From a checkpoint of a small mixture-of-experts model trained on Wikipedia.
Training: a variant of Adam for the experts, 353M tokens.
Below are experts of layer 7 (counted from 0) of a mixture-of-experts language model. Rows are named router (the router's row for the expert) and show model dimensions 0-79. Each number is 500 + 25 x the weight over its row's rms, rounded and kept within 0 to 999. Numbers have three digits each.
After each expert's rows: a language model's description of what the expert responds to. This comes from a sample of Wikipedia text that the model never trained on.

# expert 11
router:467489521527504522483510513456498470525500480511505487496473500467474456512453492512485543481538521484483514475455490472516494508527505505563511509537491444513500496501521509466466476526543471528504496533479492505516464476501506456533492439
Description: Word-initial consonants or clusters starting a split word, often in sports text, such as g(olfer), st(arter), bl, Sk, P.

# expert 28
router:502537492540545496481490508490534474499536471439496491488470509548473490605511475473516514490492472494526482498510480453488489485476453504549526485509528482524494525503524520514477480497566462499504482494491484533532514501491494472504483507
Description: Nouns in proper names, especially military and place ones (Army, Battalion, Regiment, Street, Island), and numbers within ranks or unit names.

# expert 30
router:510520532529501543475525522490514501477517481473484469501525501492495461525507488504541513464499484538522453515490492484496522483476474544527517491541519462518522527533526511515477501554548413533430443510471513482500483485523506486507447481
Description: Middle and end fragments of proper nouns and rare words, such as Sel-en-omonas, Lot-chin, ins-urg-ent, Seg-ares.

# expert 22
router:512509508516506507506544482468516497517530510519502510482448489540461479526512465497527523497495497503496464475458470489505501519480460541517499545515506519499496518487528505498497487532507498537521444491503495497520484505498486495522498467
Description: Line breaks, year prefixes 19 or 20, and opening parentheses before acronyms, in lists, infoboxes, tables and definitional opening sentences.

# expert 19
router:462509521525526494507522512496519483499526519496521474482510499536470492543532471531549496502461474522516462531511470488489477492499474532521549506555501457541495484506513497516500486530545511515472518484510504517504447513480509491533486471
Description: Name pieces and adjectives in sports and politics, like Republican, National, team, Turkish Super League, and endings such as aly, ia.

# expert 0
router:466557500511546538503526509522520530503522465490502459510531493512496505512495473504499522460487458499537518526491475493528501499492469494541478500508542503541525524512504543524492470515516493504489497486459471539514470469532443475499497501
Description: Prepositions and verbs linking phrases in prose, such as of, including, after, received, and -ing/-ed endings like prohibiting.

# expert 1
router:513508520534496482485527508521535517515528444496489498480501463513471457509529475515508524477538477507506459513475511508508482495476457495566549487540502483522519514514502547529463486502523507523507498479481488506472467541527456469511488490
Description: Forms of be and have (was, is, were, has, been) and verbs or participles right after them in running prose, like killed, reported.

# expert 16
router:475524499521493532469510501465495517542523474467481484513507490497484460525479477504528517436553486498532484537472477496521466485500481522551509529545514484527501512523492512532469511528515484506486468504524466520503462531490468493447483476
Description: The, its, his, their and possessive 's opening noun phrases after prepositions, plus some mid-word pieces in ordinary prose.

# expert 29
router:459498531490530515487555480478527554485508497511481473538440492522528453549545475476517527509512483504507509489499489445520491481504491492496528495524460503511520561508486524493513496511529460518485470482497463507490492491541473464549504470
Description: Spaces and colons right before numbers in results, timings and dates, such as W 4–0, Length: 31:33, UTC+5.

# expert 8
router:511505528517514525479500472499505478510542497492458499479482502517487501509536473515496517480523498542506477501513513488549491490440490471571510501536521479542518517542531509478466497521519455527482479467478478548494483504490470467542500493
Description: Nouns starting infobox fields or following an article, such as Type, System, Tracks, Coordinates, built, city, role.

# expert 15
router:518513496504547501501494504466518507513500484493488484493483525529518466512508500493505491437508454517537514495493522468487455515475497522539524510532509489565550559509525507517503507500539451538438481477480475542506495481505503465501477479
Description: Final pieces of numbers and words, e.g. 00 in 1600, 7 in 120,757, idae, s in 1980s, ville.

# expert 26
router:449533509492508498492488516481520484510497501508475462495498493539506445515519496497524505468489473503535497534472488459505465519504504525526489520506532507506515507512514499530489482505519482543503454462497465520526463475505517420512443498
Description: Suffix and ending pieces completing words, such as -ia, -ional, -ology, -ić, plus Greek and non-Latin script fragments.

# expert 6
router:431515535516504497477488511483502503537542483473490501496494494560491498514498460508512534435510497542541483495459492458505486523496440522534500500506490499548532552509524512507499482535516493489468484488506478512487487479472478453509521476
Description: Words in biographical and genealogical prose about relatives and roles, such as son, wife, politician, footballer, and "married in".

# expert 10
router:521522540491516526496472528467521501515526495483504485550490508482483464521488468506516499465526515477491500513494526444487522534474524533519491489516530473516480556526533502523487480499522487514497497484492496514473474478498489489504491485
Description: Nouns for creative works and roles in entertainment articles, such as film, album, song, single, director, producer, bassist.

# expert 5
router:457519531502474518480502523485528492504479475508452504493467485544500502517527463496516531466528503475505501496484465466468496519507452514537468534506527475550509518488535507476491497495536477540482485488499465573495481508519508477522531510
Description: Month names and time nouns after a year or league name, such as season, years, period, time, mostly in sports biographies.

# expert 25
router:523540510507537505484494516499521500518525494490492490476520498545479530497510447509474499505559485479516490519496515504472488504491492462500533515528473520521513495534503517515501484538525507516501493490490488536521493512496476462532500474
Description: Sentence-initial words and paragraph breaks, such as The, In, They, However, and opening quotes after blank lines or headings.

# expert 20
router:473521538507505523464514541459543486490529511494489477477489509523482486537512488532496525519522478533509488496501499463532501494504501496521511521490523436500492533546512526507505453562521474508508492520504484487527473491501487474562463466
Description: Dashes opening infobox lines in biographies, like Alma mater, Ordination, and initial letters of proper names such as B(auske), C(umnock).

# expert 27
router:484545511522488495500541504470525485506536473467478482448450446494486482519507514529485458518554506528507491539510506498506476551510478497539518552526524468489496478500498503525479495497510455499511442478513487482490460475478474466486489468
Description: Row-initial pipes and header lines in tables, = in headings and math, and early syllables of names like Bloom, Lim, Pri.

# expert 4
router:478522491556503502477550494494510517495531477465488521494515484499486489494532466476497547509532503520527486490456482490504471486506506489515513520567519524506532516480501516551462486518534471507466488502484478518509429527556506475548488468
Description: Digits and pipe separators inside numeric table rows such as results, votes and scores, plus some word pieces and the word of.

# expert 12
router:488511509494539514506517537495526493494523467491504497459486471523515465519558490503509500496513468491519500516530516527503469535495463500524501509537521478516538507528484562511502453539484505475498454508472498489516517488500518459502520470
Description: Dashes in season spans like 2015–16, sentence periods, year starts 19/20, and clause words like where, when, died.

# expert 18
router:492489538556525517475501490491513513486531478482455500495436482502500466506553487491489513477519492504519483510472490510484459510508483505507542521524485514528490520525532504489466500510547514532475482477482489501509439514500528500492486478
Description: Single capitals and short pieces in chemical formulas, identifiers, abbreviations, and foreign words, e.g. Mn, GnRH, UNII codes, DF.

# expert 23
router:498561552482530523461529518460486532525485529466484487477472461522500459529535515457517507495518503492516491511547495491503508516511480499510499495499525501519492521519518503500471490529479475524472486474485457516478453489495484470534522477
Description: Spaces and open parentheses after table pipes, placed just before vote counts, percentages or years in election and statistics tables.

# expert 31
router:477528480516476495476520507457511496513491495499486498490498507514475483528528442492513531487504475491537482495491483477506501539505475530485517496509493463527475541520538504491528513524518475556475486504506493485528465537476497450494524480
Description: Words inside titles of works, songs and awards, like Love, My, Best, the, of, and colons splitting titles and subtitles.

# expert 9
router:463500526466533470475523482464507529531517513491466494485498494490457461512535506529542532477511509525527491517501466509536488532507509512492518493484496489516494519494492549523476482514514497494455521493475463494491470486488469497516466475
Description: Pipe separators, dashes, and symbols in tables, infobox lists, and coordinates, like |, -, °, ′, ==, and −.

# expert 14
router:518540514488529492510508543494497512487527489522484502468472497533470491513509455506486528503501466551528474520487524493463483525503522499504502501532537483502517481518507526533517488534540493506495452507453494555516476475472493490487449486
Description: Directions and place words in location descriptions, such as south, western, Park, Mount, plus of and in before County names.

# expert 17
router:487497508496541513491521494492517478499528452481496491496464467513453540548540496494518488513511481524522460528513446495456483494521449521502491483556514469508497511545497530449482472534531494521452468506456456524494467484546473489478496500
Description: Full stops, semicolons, paragraph breaks, heading markers and table pipes ending units; also abbreviation periods like S. and L.A.

# expert 24
router:500474498504510529506553517503488522485515468468498495531433485497484467528541499486509504483530470483529480478497493488512461513499485506556567503529487499513513517481533497487471496519494456510503482451483504567490490500484505467520477471
Description: Numbers and units in measurements, percentages, and coordinates, e.g. km, kg, mi, °N, and digits inside "(19 ft 1 in)".